Weights of a small mixture-of-experts language model, trained from scratch on English Wikipedia: 231M tokens.
Below are experts of layer 4 (counted from 0) of a mixture-of-experts language model. Rows are named router (the router's row for the expert), gate (a neuron's input weights, with its number), up (a neuron's input weights, with its number) and show model dimensions 0-255. Each number is 128 + 24 x the weight over its row's rms, rounded and kept within 0 to 255.
After each expert's rows: a language model's description of what the expert responds to. This comes from a sample of Wikipedia text that the model never trained on.

# expert 26
router [118 141 145  93 113 201 100 145 127 119 137  98 131 131 163 168 140 162 171 179 167  95 194 121 112 128 144 152  81 169 137 138 114 127  83 107 102 137  89 134 109 104 124 139  94 100 157 106 121 137 158 106 133 125 170 118 114 119 120 144 133  83 119 153 149 111 107 134 102 134 142 119 111 165 145 138 139 111 109 124 127  75 197 115 127 115 103 134 119 132 136 127  86 135 172 180 129 126 114 136 102  83 104 130 129  90 130 105 107 143 156 104 128  94 107 147 156 132 134 134 110 130 177 152  88 124 134 116 128 107 104 145 130 111 156 130  99 109 128 140 123 124 118 131 114 128 109 127 122 150 137 155 139 154 148 115 139 106 112 152 161 151 173 171 151 157 114 135 160 138 138 126  96 159 134 132 110 157 103 137  86 114 125  95 116 175 129 130 139 129 113 139 137 100  89 106 116 142 120 155 180 116 121 110 129 113 110 132 110 163 113 147 113 145  98 131 102 147 153  83 118 121 163 132 148 134 147 177 129  80 125 112 131 171 161 154 118 136  88 142 146 131 129 113 164 131  97 169 152 146 168 123 157 156 130 169]
gate0 [106 108 135 139 108 121 152 151 154 155 105 149 111  92 102 205  96 135 129 137 114 167  95 112 152 134  83 149 157 126  74 134 136 157 132 131 160 144 148 159 136 108 104 183 163 134 110 120 131  83 117 131 127 103 143 137 151 112 129 145 115 147 156 137  99 103 127 168 129 136 104 131 128 151  73 116 110  98 140 170 116 154  86 108 150 178 107 114 153 143 133 136 144 122 123 106 138 112 123 130 147 144 161 113  96  77 160 104 100 111 152 118 192 142 137 114 143 146 168 123 177 160 150 148 142 149 106  97 110 192 137 133 120 111 111 135 166 144 142 107 125 113 178 128 114 150 105  81 107 165 138 163  99 136 105 115 163 133 109 121 117 179 150 134 185 130  99 101 145 113 139 161 131  81 136 149 164 113 154 152 141 137 106 124 123 101 111 104 124  97 132 135 146 140 104 124 123 112 127  94 139 111 148 151 133 153 143 113 130 143 133 141 154  86 118 136 153 138  89 150  74 127 130 149 105 110 133 133  97 119 177 124 108 115 148 133 126 134 130  86 110 143 117 156  98  87 140 159 127 107 119 105 150 131 143 110]
up0 [107  98 144 182 134 125 151 173 102 131 138 154 142 146  97 120  93 101 147 161 128 169  99 155 149 132 167 110 106 125 121 111 121 176 143 135 113 135 134 164 137 137 168 125 131  88 117  83 125 103 102 116 126 113 110 148 133 111 131 115 111 161 119 115 109 120  88 147 110 144 115  81 203 157  92 130 152 149 134 141 118 106 136 126 138 154 128 121 131 175 118 142 116 105 113 175 134  76 180 131 129  96 131 136 104 134 125 111 117 148 158 143  98 155 155 120 122  91 128 166 130 143 158 128 159 122 125 118  92 153 103 128 124 121  67  99 146 131 157 109 137 125 140 112 183 106 101 140 158 146 161 159 173 110 126 165 138 104 133 118 157 150 101  82 174 106 114 121 126  93 169 119 146 115 132 116  93 104 171 141 140 143 166 134 107 138 151 128  91  97 154 117  75 150 122 158 119 138 147 139 103 120 128 150 160 143 154 144 104 152 116 132 126 111 132 139 120 140 119  92 133 111 123 139  65 117 110 101  91 142 135 124  85 123 135 110 111 114 104 180 110 109 135 149  99 109 145 163 120 152  94  96  98 155 120 142]
Dates and digits

# expert 19
router [ 92 105  96 102 140 138 142 147  81 142 135 120 147 131 147 133 143 141 107  95 135 142 133 107 130  91 102 144  98  94 139  97 183 139 101  89 124  69 114 132 110 132 152 128 135 118 131 120 126 131 104 117 161  85 133 149 121  90 114  78 134  82 117 137 137  98 123 152 125 153 118  95 106 112 125 138 105  88 130 114 168 135 129 122  76 130 177 117 103 106 145 125 103  83  70 147 143 103 122 108 124 147 172 103 121 121 139 162 129 116 110 138 122 121 104 167 105 176 129 118 116 169  94 169 157 126 146 133 146 127 159 152  82 151 119 138 126 133 130 142 126 123 118 149 145 160  99 162 113 171 107 166 128 114 116 126 173 117 137 109 129 126 119 133 132 119 103  81 114 117 109 144 118 162 123 129 138  94 141 188 152 125 155 145 149 139 118  81 109 146 139  87 174 119 101 133 131 144 125 111 112 148 121 119 147  93 162 119 103 142 149 133 109  85 123 121 107 164  96 186 165 116 142 149  84 104 132 109 131  98 131 120 152 140  86 129 142 156 112  81 140 129 119 118 153 104 161 145 103 134 167 168 136 158 115  76]
gate1 [152 165 142 118 139 102 107 161 121 108 124 161  81 165 121 110 132 145 140  96 127 144 134 123 121 108 122  87 114 129 186 130 133  95 106 154 131 122 132 146 152 110 121 176 132 165 100 156 128 124 107  59  70  99 132 164 146 140 116 109 137  96 153 117 131 144  75 121 127 177 113 114 151 122 116 133 174 123 145  94 110 109 119 140 123 119 113 142 105 139 109 154 115 136 103  99 153 130 132 105 111 110 118 145 129 100  99 133  92 105 133 135 125 139 123 109 120 142 107  99 112  86 132  65  98 124 124  70  99 123 121 135 111 153 126  97 167 191 101 131 121 122 131 132 136 111 107 122 130 145 117 126 146 130 151 124 130 153 142 145 107 138 134 125 106 152 141 110 115 110 138  91  88 157 126 117 128 120 102 125 133  63 106 121 134 129  97 139 171 136 141 142 153 159 120 136  92 161 138 139 120  98 165 115 121 131 139  99 146 100 145  76 118 128 152 146  82 109 129 159 153 109 145  89  96 107 133 109 109 141 116 146 149 108 105 127 135 137  85 144 161  57 162 123 101 131 146  94 115  76 183 153 135 158 125 186]
up1 [129 160  92 123 168 153 155 139 169 111 162 143 100 154  87 144 110 135  99 115 145 128 134 124 129  88 137  98 112 120 117 126 155 119 123 115 119 108 129 166 119 111 146 154 131 113 138 109 132  70 132 125 129 124 128 140  93 160 123 119 114 119 135 124 170 142  41 141 149 121 124  69 122 110  92 179 186 111 129 113 124 141 110 120 117 112 141 118 130 119 125 137 169 150 135  86  95 136 127 114 155 148 128 100 124 122 127  73  93 117 115 116 142  93 131 124 110 126 159  86 127 102 129 161 159 112 116 118 144 126  84 148 119 148 118 150 133 165 138 114 135 116 100 100 176 173 118 112 114 147 152 128 145  90 174 156 148 121 162 155 129 135 118 169 128 152 100 146 100 109 124  68  89 120 119 144 136  92 117 141 150 126 105 156 134 112 119 141 121 142 127 160 124 172 106 135 125 145 114 184 139 122 103 155 128 114 125 111 165 195 152 120 151 104 168 110  93  90 118 148  73 124 133 152  97 108 109 164 154  89 143 131 156 153 101 104 122 137  86 166 115 112 160 134 136 136 126 143 114 135 154  99 104 107 107 131]
Inner word syllables

# expert 1
router [158 134 128 160 138  83 108 145  99 162 126 154 125 166 129 146 136 112  93 114  89 111 114 134 146  97 115 140  99  91  90 158 128 120 149 165 122 162 165  91 100 123 106  96 162 124 143 156 101 126 100 127 148 139  87 125 102 138 165 151 115 129 123  95 102 135 101 146 150 126 140 112 153  78 112 114 129 134 123 102 102  98 108 145 157  95 119 143 112 152 120 155 165 136 129 152 131 122 107 125 141 128 108 134 139 154 130  93 119 113 104 114 121 132 140 111 117 138 136 124 112 112 140 100 112 111  88 145  95 121 117 149 129 142 110 114 118 142 151 116 181 147 111 114 141 131  98 117 126 125 101 113  92 153 109 153 130  98 145 135 142 108 117 114 135 114 127  86  80 135 100 150 105 114 134 152 116  94 124 128 144 124 175 154 163 165 104  97 123 146 136 121 121 115 158  58 125 153 125 117 150 142 115  93 108  71 152  59 151 110 135 133 143 115 175 199 131  95 147 133 171  82  72  99  96 160 150 139 133 169 123 148 133 159 137 129 155 143 127 122 124  79 153 151 140 123 107  91 118 127 110 183  90 108 132  79]
gate2 [113 127 112 145 162 144 142 144 124 151 119 130 115  97 149 139 112 117 129 108 118 110 136 143 101 172 116 165 169 134 103 144 142 126 155 177 148 159 148  90 112 119 112 160 160 129  90 139 163 139  90 115 123 102 136  95  97 120  97 112  90 110 109 143 115 111 143 160 139  88 104 119 126 121 106 152 110 173 128 113 118 100 188 199  97 157 139 124  85 100 128  80 130 119 137 127  54 129 141 132 146 157 153 132 129 123 130 159 140 163 114 115 162 108 141 135 147 148 174 136 124 118 139 123 137 132 140 142 117 186 166 155 117 134 148 116  98 159 116 117 115  96  93 124 149 169 120 105 132 132 122 127  99 133 114 161 150 148 106 149 149 111 127 140  96  84 120 120 106 120 137 150 103 108 143 145 113  97 156  96 133 165 158 153  89 133  89 137 133  91 107 159  81 131  67 138 148 113 109 171  81 131 149  97 121 138 118  86 115 142  99 115 114 134  95 145 129 138 121 106 147 126 148 141 145 133 100 123 102 116 158  84 142 128 166 109 130 125 125 175  98 133 135 117 151 114  83 120 110  75 117  89  99 141 113 113]
up2 [112 156  80 105 107 144 140 133 155 151 166 157 148 119 123 150  86 122 125 136 145 123 129  96 110 146 101 133 156 131 165 157 144 119 101 116 136  75 117 145 104 135 165 155 128 100 132 109 131 100 143 126 134 147 104 137 119 145 105  69 102 123  92 126 139 191 133 123 100 150 126 118 141 124 114 107 137 129 149 115 121 134 101 122 124 117 111 141 124 106 187 115 163  93 111 125 109 132  78 130 100 118 121 171 176 120 120 153 199 151 134 116 115  93 173 120 117 164 152  85 128 116 107 109 153 155 123  80 100 134 158 133 137 145 155 148 138 125 185 138 109 118 161 159 123 163 134  97 109  76 133 128 142 125 138 139  96  93 108 132 106 122 135  93 127  87 134 134 101 117 120 114 158 120 154 119 127 118 145 137 146 118 164 150 156 159 145 123 158 198 169 138 102 170 121 112 130 113 126 137 115 106 149 136 130 122 108 146 142 142 168 175 152 134 118 132 167 138 105 118 109 193 182 123 133 110 125 153 138 151 123 149 116 164 191 126 110 125 128 111 117 101 114 108 123 131 137 120 141 124 130 139 113  70 130  79]
Common content words

# expert 8
router [127 151  83 133 128 123 131 126  86  93 157 155  94 109 128 148 124 157 136 111 145 134 168 154  98 135 159 139 112 105 110 105 114 169 140 135 138 152 154  95  88 130 119  80 189 139  70 185 111 146  65 104 158 138 103 105 162  66 125  99 139 115 139 114  97 109 126 146 142 112 124  95 169 114  93 123 106 128 129 150 127 117 143 100 136 133 153 134 170 131 144 177 171  96 171 174 135  94 148 124 156 142 134 137 116 147 121 126 141 135 127 143 122 107 150 124 135 162 137 150 130 131 160 133 147 161 114 101 125  92 139  97 107 137  88 149 118 134 137 116 117 139 106 131 104 120 146 113 148 120 143 103 160 154 109 107 189 143 144 100 192 152 129 150 108 151 141 123 161 157 132 168 121 127 141 112 164  93 136 124 113 137 144 121 100 114 123 163 142  66  91  95  96 125 144 140 131 130 141 108 137 147 160 108 126 106 113  97 114 126 110  75 146 113 155 142 129 133 143 128  85 115 128 123 131 103 128 104  86 160 130 118 125 120 106 119 121 129 115 152 123 134 170 170  83 144 118 113 121 141  88 126 122 102 169 151]
gate2 [ 97 142  95 155 126 136 175 105 119 153 120 106 119 125 144 148 130  90 152 138 155  93 141 141 117 123 129 180  99 133 133 112 172 122 105 152 130 139 131 117 132 132 131 125 165 110 131 107 155 102 165 137 120 120 137 156  98 138  76 174 120 145 123 121 127 136 128 149 115 140 139 114 136  74  70  89 147 130 136 117 148 124 160 114 101 140 112 124 154 133 128 126 128 100 134 119 112 143 136 108 126 134 144 131 107 146 115 150 101 130 103 143 131 152 120 110 143  78 123 171 104 129 104 136 148 142 168 128 107  95  78 139  89 140 116 131 104  44 128 122 160 113 145 108 169 126 100 178 149 110 121 148 116 155 133 137 110 148 156 119 123  97 145 138 132 110  75 153 122  94 123 127 138 128 147 145 132 114 103 115 111  96 110 144  83 180 103 105 134 137  87 128 132 127 118 103 144 123 158 108 133 131  72 110 133 115  66 141 159 116  98 123 122 169 162 118 160  92 196 135 152 156 142  63 164 109 123 127 142 110 181 134 125 147 128  96 127 109 138 140 155 106 141 143 158 101 108 109 153 140 146 104 141 180 138  77]
up2 [116 135 153 127 156 103 182 111 148 141 115 102 116 109 132 177 172 115 176 107 101 128 115  86 119 157  95 146 118 125 145 114 181 114 161 156 100 123  96 111 105 112 138 119 150 127 151 119 115 101 139 120  80 176 145 130 116  95 104 176 143  86 103 142 112 116 136 104 123 138 125 128 144 126 106 159 115 145 104 114 124  90 123 128  98 168 150 120 116 101 143 139 115 119 141 151 125  88 136 122 161 121  92 109 160 146 151 127 160 118 122 129 128 143 113  92  95 103 139 142 121 119 118 124 132 173 174 155 157 117 138 147 124 104 113  96 114 137 177  63 112 148 108  79 182 139 110 143 120 133 145 115 106 120 150  96 105  99 170 120 137 119  98 144 120 124 107 127 165 118 154  92 123 110 139 138  95  90 128 108  61 133  99 159  88 157 110 128  95 138  96 127  96 133 112 104  93 101 133 107 155 135 119  84  95 130 128 130 120 121 107 118 133 195 149 123 117 129 122 126 123 129  83 134 140 123 184 159 126 121 166 112 158 152 168 115 101 119 122 157 141 116 142 126 122 129 106 114 157  90  94  98 125 169 140 106]
Possessives and adjective endings

# expert 3
router [126 103  94 143 158 116  84  83 118 130 129 135  93 142 130 132 142 111 137 126 130 120 148 118 107 121 101 135 123 165 119 110 137 138 122 142 126 100 106  96 158 174 110 122  89 112 143 142 147 112 113 159 118 130 108 122 125 171 145 190 101 144 145 160 101 135 118 106 149  92 111 158  86 113 132 135 116 173 137 107 136 147 116 112 177 121 134  98 144 118 109 117 168 113 108 138 141 110 133 116 145 181 147 112 135 173 128 148 131 127 139  99 149 158 100 174 135 139 114 129 118 134 123 180 107 123 103 149 132 177 128 121 161 141 151 137 125 139 115 142 124 119 124 150 120  49  93 113  74  77 154  99 107 146 127 129 108 146 122  93  85 127 111 108  78 101 145  92 100 138 104 112 146 128 150 143 137 128 121 103 134  92 100 140 129 115 137 135 145 186 150 135 176 105 148 140 159 136 140 148 107 115 127 109 129 163 131 120 108  89 109 130 198  92 148 162  99  83 115 128 135 166 148 105 132 131 107 131 109 141 147 150  85 132 123 120  91  98 108 120 111  99 136 119 138 151  96  94 133 160 196 127 146  91  93 123]
gate1 [173 136  91 169 108 134 149 147 135 129 140 137 106 119 117 135 112 119 123  97 123 111 148 135 105  88 159 135  86 120 190 185 158 102 112  94 199 140 128 156 156 132 119 141 141 143 105 143 115 142  98 125 100 124 149 159 151 159 100  94 102 117 127 127 173 104 104 144  85 118 120  93 108 109 159 115  98 144 142 139 133 144  94 168 112 110 111 115 100  85 176 131 143 114 139 100  65 124 152  86 143 105 152 104  73 109 125 124 150 117 123 125 130 111 101 105 110  49  90 173 106 160 132  96 122 145  95  79 108 146 130 118 135 126 147  83 162 153 142  95 161 121 141 165 119  96 148 105 131 107 149 138 172 153 130 124 120 155 100 114 116 139  83 106 133 104 110 113 104 167 101 158 152 139 116 117 103 117 131 133 173  76 129 137 136 117 139 152 140 104 131 125 142 138 139 159 137 109 152 141 182  97 135 145 115 141 147 163 119 134 151  92 137 119 119 129 149 158 127 113 117 120 144 135 123 127 134 142 133 131 108 120  98 135 131 107 119 126 137 114 102 135  88 119  87 139 138 138 125 152 119  90  93 129 155 142]
up1 [ 90 125 155 102 130 126 124 106 113 146 122 120 145 105 132 118 144 164 121 140  91 137 117 141 160 132  91 129 148 107 113 138  92 104 137 171  98  93 114 140 109 137 141 117 120 163 137 118 104  96 148 115 181 158 122 124  88 110 187 128 148 143 105 122 120 157  93 122 130 162 136 106 109 153 108 176  86 124 161 151 157 128 131 106 144 145 132 142 136  97 129 124 116 133 103 126 133 140  78 103 141 136 122 123 140 124 142 112 102 143 137 118 141 129  72 142 122 163 162 127 133 152 128 132 127 121 151 172 142 105 112  99 118  89 157 126  85 114  92 157  71 152 112 140  91 127 153 168 126 129 161 123  90 119  92 127 131  97 125 150 131 154 148 155 123 149 168 160 120 147 154 134 133 100 143 117 161 133 153 163  99 158 110 109 163 127 145 116 126 109 104 145 115 117 130 100  95 119  84 111 130  89 140 116 146 136 103  93 101 154 121 152  81 106  99 147 110 104  88 152 126 132 147 175 130  73 126 126 135 128 120  75 139 116 110 124 147 166  94 156  77 104 185 171 101 102 128 118 174 109 136 176 157 153  92 137]
Latinate verb prefixes

# expert 2
router [127 133 114 138 137 128 126  90 125 117 128 139  91 124 128 116 154  82 140 150 107 141 133 142 131 103 101 103 172 135  87 143 149 150 137 152 146  82  93 112  73 151 118 116 139 124 144 131 109 154 103 159 141 142 103 147 173 107  97 146 151 129 132 139 116 128 109 137 140 137 161 127 149 133 153 161  97 134  91 135 133 116 131 134 155  83 145 158 167 166 119 116 106 142 130 139 129 151 128 127 116 123 116  82 155 145 103 140 160 115 162 114 139 135 140 146 131 119 134 133 125 142 113 151 133 114 115  86 130 153 132 148 132 111 176 132 165 136  91 167 161 125 188  95 143 126 145 117 142 117 139 113 122  95 127 107 130 100 127 102 144 138 106 117 113 107 166 101 119 157 115 111 129 120 154 130 128 176 129 158 105 141 109 140 133 135 143 128 125 129 138 134 142 143 140 132 101  94  95 129 152  85 141  76 143  91 169 113 135 107 136 116  97 175  91 178 143 113 107 160 145 209  73 162 155 175 142 102 148 126 109 132 174 164 119 123 128 124 122 120  78 174 131 166 123 104 167 184  99 135 195 126 104 141 164 161]
gate1 [142 104  76 102 164  90 161 126 141 139 110 112 173 159 121 126 123 107 105 121 110  88 123 132 166 117 104 122 110 107  94 141 101  91 140 100 175 119 132 145 114 116 150 150 142 129 130 141 150 122 157 125 120 143 122 144 160 112 116 118 136 132 112 146 119 161 104 101  95 129 122  89 155 100 126 102 151 112 142 140 140 134 122 108  62  76  80  94  91 164 149 150 120 139 112 117 102 128 105 139 137 129 118 131 134 131 133 143 133 118 132 149 150  91 123  96  79 118 122 114  81 115  99 118 142 162 101  78 102 132 137 128 103 174 158 120 157 176 173 169  68 137 183 139 116 189 109 145 122 155 127 117 126 101 149 115  93 159 148 125  99 117 151 141 119 111 156 144 125 103 145 139 161  95  99  91 112 118 142 115 140  83 138 141 125 108 136 138 117 105  85 121 140 137 174 123  78 150  96  94 125 182 130 143 119 129 169 160 121 160 148 134 104 140  95 107 126 149 104 128 110 139 140  97 120 157 138 122 141 119 121  87 125 135 111 149 113 122 126 137 156 133 147 147 185 149  84 108 100 117 129 142 101  99 104 117]
up1 [148 105 143 123 121 129 100  81  92 141 114  79 166 190 134 130 142  97 169  99 140 135 165 131 140 162 101 146 158 109 113 137 122 137  87 166 131 141 124 122 116 148 145 134 121 133 135 128 109 162 133  95 161 109 108 158 124 120 122 125 117 159 123 176 129 120 104 136 116 124 145 121  89 162 120  82 137  69 106 134 108 160 146 156 144 113 129 104 149 164 127 103 159 147 140  93 139 111 118 121 121 111 134 179 128  87 140  87 108 102 150 113  86 118 141 151 162 125 192 114  99 155 112  76 172 140 138 101 151 115 137 150 113 123 123 163 127 150 116 121 161 113 139 120 101 169 126 122 107 156 110 113 121 147 170 105 125 137 100 104 105 112 153  87 117 125 180 139 123 154 125 131 122 106 120 114 114 140 131 105 163 114 151 122 154 124 112 146 162 108 155  98 177 130 163 159 107 158 137  93 143 170 128  76 132 101 142  86 127 149 145 132 109 132 127 157 115  86 118 153 135 137 147  87 136 156 106 107 102  87 148 144 124 143  90 109 144 164 161 164 123 109  82 149 125 128 147 101 140 139 131 162 142 131 117 170]
Mid-word Latinate pieces

# expert 15
router [136 132 164 161 124  72 181 139 110 156 135 145  91  92 165 127 143 123 127 144 157 150 114 150 101 117 115 122 105 126 136  72 149 124 128 152 140 144 176 111 147 146 115 119 151 137 112 140 121 105 116 159 142 115  98 110 102 150 119 130 109 105 162 124 136 137 130 102 164 154 113 127 130 168 128 116 117 124 161 137 128 152  79 136 146  99 165 136 123 158 113 127 132 103 149 136 103 145 169 134 112 199  99 161 151 147 131 189 176 143 133 119  85 132 161 110 125  92 123 130  97 129 149  87 138 136 143 108 117 139 171 114 133 104 129 137 162 107 102 102  98 122  71 123 156 106 125 144 136  92  87 131 108  85  93 134 113 123 117 139 148 111 128  99 121 102 150 128 101 185 101 120 175 126 141 116 161 126 126 132  88 125 153 155 162 120 146  89 161 132 132 112 139 100 128  90 136 131 114 114 123  90  92 112 147 124 141  91 121 110 124 111  66  93 122 130 126 139 106 134 121 162 156 125 143 125 154  67 149 125 117 114 118 106 129 109 137  97 156 139 159  78 186 158  95 131 140 137 142 110 162 114 119  96 129 137]
gate0 [155 115 127 127 126  90 128 124 145  95 174 179 112 125 117  93  89 141  92 126 155 122 150 115 121 133 132 161 136 100 105 119 112 110 138 112 146  90 179  91 131 120 107 138 131 148 128 137  99 128  72 111 113  97 100  96 108 132 136 133 118 129  94 164  93 187 108 135 134 133 115 117 132 113 145 161 197 146  99 140 147 146 156 173 116 142 142  36 131 148 170 123 105 106 159 150  64  89 127 127 101 126 132 157 119 124 112 123 143 132 107 110 110 138 115 114  90 126 121 101 145 139 114 127 108 164 104 150 136 122 153  97  91 105 117 113 127 152 131 115 133  91 102  97 106  91  88 152 113 114 146 111  64 106 140 154 106 144 136 129 117 137 128 162 122 134 140 147 122 123 144 147 147 145 124  96 134 155 120 113 140 156 157 126 140 123 160 160 119 172 128 109 169 119 162  98 113 119 121 132 102 138 184 104  73  92 108 128  99 143 127 176 136 168 139 125 131 120 110 136 101 155 127 132 155 159 108 105 134 185 135 130 131 124 107 121 131 138 145 129  98 144  97 113 161 117 135 101 114  91  82 125 126 146 154 131]
up0 [141 140 112 143 162 126 146 107 147 105 118 156 124 138 118 134 120 100 135 123 146 142 122 125 115  98 157  91 129 155 108 132 169 151 119 136 115 152  57 156 161 143 129  93 145  86 123 124  79 146 140 155 136 104 137  99 135 109 135 115 132 134 151 134 145 136 116  95 118  81 107 186 121 115 194 127 113 132 130 145 105 116  81 137 119 128 137 148  87 122 132 127  64 149 152 117 130 160 112 131 147 148 105 132 128 141 128  90 103 124 175 152 166 148 101 133 122 130 134  97 187 117 100 135  92 146 109 108 153 122 122  77 179 155 105 141 115 140 138  81 111 111 134 117 118 127 124 119 153 120 162 117 160  78 100 149 123 128 104  85 165 135 116 139 103 135 144 205  91  87 121  95 138 135 141 120 148 108 124 122 143 147  82  94 139 161 122 110  98  86 136 158 125 158 184 112 144 128 152 152 120 142 115 135 162 109 115  96 133  99 108  88 114 161 114  90 146 125 133 112 127 144 118 106 100 139 119 114 113  92 109 174 141  78 121 123 110 113 142 166 139 143 118 142 146 178 149 142  87 114 113 137 133 140 135 134]
Copulas and -ly endings

# expert 11
router [148 117 159 141 132  94 118 114  95 112  93 125 163 124 146 170 113 112 139  91 102 124 118 161 100 111 169 153 128  90 134 135 154  83 139 125 128 119 156  83 140 118 138 135 115 147 132 162 144 119 141 167 148 142 125  95 136 136 135  88 100  98 131 135 133 115 149 134 103 126  88  76 110 116 122  73 121 127 136 127 135 153 154 111 109 133 156 125 113 118 138 126 134 111 169 102 155 133 125 132 143 174 146 109 155  84 120 145 149 108  92 143 140 189 176 117 136 151 162 135 134 155 141 132 144 103 170 125 156 135  91 119 116 144 101 168 147 119  90 136 173 131 145 123 106 102 115 109  80  70 169 112 129 118  90 115 144 139 117 135 130 127 108 153 110 142 116 164 139 130 139 116  84 125 145 101 156 135 113 132 126 164 135 132 132 152 146 116 183 143 119 122 157 124 100  63 160 145 106 159 131 117 162 106 136  87 172  66 141  89 111 129 156 135 150 186 116 105 130 109 102  94  79 158 149 109 141 127 117 130 129 112 119 142 103 117  81 145 109  93 106 137 133 176 111 114 122 103 134 162  95 138 103 118 138 130]
gate0 [140 161 159 111 107 116 168 145 159 134 142 151 143 121 161 173 112 120 112 131  82 153 111 124 123 117 142  84  83 138 108 141 134 109 160 134 138  60 185 117 122 129 104 136 150 140 111 143  98 118  81 175 141 139 125 102 103 131 164 101 117  69 136 120 114 133 101 138 122 115 104 166 108 114 134 121 117 102 136 120 151 179  77 135 143 115 115 103 169 108 130 105 123  94 140 133 107 137 115 184 123 139 125 143 135 141 138 131 118 132 137 108 130  97 120 113 117 141 139 151 136  90 103 145 125 153 119 133 110  79 183 149 143  98 100 138 143 172  89 149 148 147 134 153 130 152  80  99 156  98 127 151 102 103 111 141 118 117 104 116 139 101 106 144 132  90 104 137 125 124 138 144  91 113 118 137 180 118 105 141 104 199 171 159  91 172  92 100  96 112 132 114 123 115 106 167 175 102 115 123 141  70 121 143 128 134 110 146 107 129 122 151 123 101 126 111 134 116 147  97 124 114 146 150 134 116 150 150 114 102 129 136 119 137 147 142 127 106 150  75 168 119 136 120  92 100 179 182 131 126 123 155 113 135 126 137]
up0 [125 111 130 171 148 147  92  90 105 110 135 119 118 115 100 161 156 152 129 147 167  98 142 124 150 112 126 110  89 133 134  91 153 152  97  57  92  98 138 153 134 133  91 116  93 137 100 111 136 145 153 111 163 126  95 133 135 158  60 129 157 144 111 154 107  93 158 105 174 101 118 111 148 100 148 173 164 117 117 151 130 114 107 127 119 101 117 145  78 124 124 172 146 133 130 149 163 125 107 116 139 123 127 134 153 123 112 109 165 145  73  98 148 126 133 173 110 130 133 164 162 156 129 113 139 100 123 105 138 166 104  77 101 121 139 123 176  86 129  99 128 133 101 156 116 145 161 129 147 133 107 112 169 131 102 109 164 123 113 129 130 159 104 115 139 125 117 134 139 100 141 115 133 142 108 130 134 115 144  90 139 123  95 108 153 133 206 165 145 142 137 115 121 125 104 113 121 164  98 140  75 157 131 148 131 108 118  88 176 154 153 131 108 129 104  93 102 121 119 126 167 138 151 142 124 147 110 100  92 142 148 134 129 150 114 112 107 134  92 131 149 132 153 123 106 169 102 118 108 144 121 137 119  93 134 185]
Complement prepositions to/of

# expert 28
router [148 100 159 138 110 189 114 132 161 119 114 105 155 137 129 149 104 172  93 166 162 137 116 136 109 139 140 115 115 172 135 131 127 132 127  83 134 105 127  89 129 147 147 152 116 146 132 148 149 100 121 133 183 152 114 138 109 126  87 128 100  93 124 157 127  93 172  90  95 159 174 186 145 132 114  98 173 150 132 132  97 104 161 118 114 170 154 127 126 149 170  84 103 133 163 104 129  88 150 157  91 187 125 135 134 114 143 135 148 147 147 123 117  90  90 122 117 121 172 165 149  89 143 126 119 138 117 101 164 116 144 162 126  88 113 143 109 125 121 151 141 128 149 104  79 147 138 134 110 148  70 151 128 106 124  92 130 136 121 126 125 101 144 133 151 156 126 118 129 119  98 168 129 120 109 149 132 121 148 134 163 116 102 135 140 118 139 157 142 136 135  81 143 132  92 112 114  97 127  99 134 113 135 127 113 130 117 154 126 166 182 155 166  95 158  98 105 144 118  75 108 147 121 139 145 147 124 177 108  72 108  90 156 123 144 133 117 113 131 105 108 129 120 108 158 113 107 144 109 178 115 120 126 130 120 118]
gate0 [128 125 128 181 140 117 131 109 142 113 126 125 163 163 128 148 132 115 112 156 167  88 138 135 130 122 144 135 100 103 170 126 140 118 105 144 169 117 124 129 161 103 127 140 100 118  97 131 171 135 115  76 166 117 106 119 105 173 134 145 141 113 134 173 114 147 122 147 125 112 210 132 151 111 119  99 144 129 137  88 111 120 123 181  87 128  93 150 113 157 134 122 146 133 163 129 103 157 121 132 146 142  91 129  82 119 137 143 118 115 123 141 123 170 180 157 148 112 135 124 116 142 100 176 152  97 130 148 176 125 105 184  73  91 131 141 148 105 123 100 158 129 111 115 135 144  80 129 144 109 137 112 122 137 130  92 166 115 118  89 138 143 113 149 143 145 101  89 113 134 144 145 116 108 139 119 146 108 149 105 141 145  91 138 149 135 113 137 140 134  93 143 107 150  79  97 176 139 150 130 143 111 129 135 100 148 134 111 118  88 143 108 134 171  89 132 115  91 149 122 113 140 145 133 142  99  98 129 110 105 176  97 127 155 121 131 108 143 159  84 121  96  83 112 134  93  70 144  87 167 122 153 140 119 104  95]
up0 [ 94 147 146 128  98 136 143 128 194 143 109 103 117 116 131 147 122 147 140 109 119 161 124 143  90 136 138 135 116 167 112 130 124 164 173 115 146  97 116 154 138 109 113 113 157 141 108 147 108 100 139 158  79 172 143 127 148 113 106 113 145 118 181  98 174 153 103  83 175 164  68 131 127 154  88 132 126 123 111 167 117 169 122  84 145  56 120 124 140 113 116 120 118 171 103 124 174 153 169 129 122 127 178 120 119 136 114 121 126 124 152 158 113 122 139 122 157 163  79 113 140 133 103 119 143 108 144 142  94 133 154 122 190 142 141 119 123 138 129 118 153 116 110 112 142 134 136 128 123 173 121  97 126 137 154 170 135 105 137 177  84 132 113  83 143 120 143  97 109 142 137 138  80 158 133 120 117 135 118 151 132 110 121 115  96 161 137 122 112  92 151 140  91 111 167 103 121 134 102 162 140 147 112 153 124 110 116 137 108 114 130 108 131 162 118  94 181 110 122 154 126 102 194  92  81 108  92 127 162 141 165 159 105 127 150 141 151 115 133 117 119 129 139 126 119 137 128 111 150 107 118 124 112 148 110 156]
Word-start pieces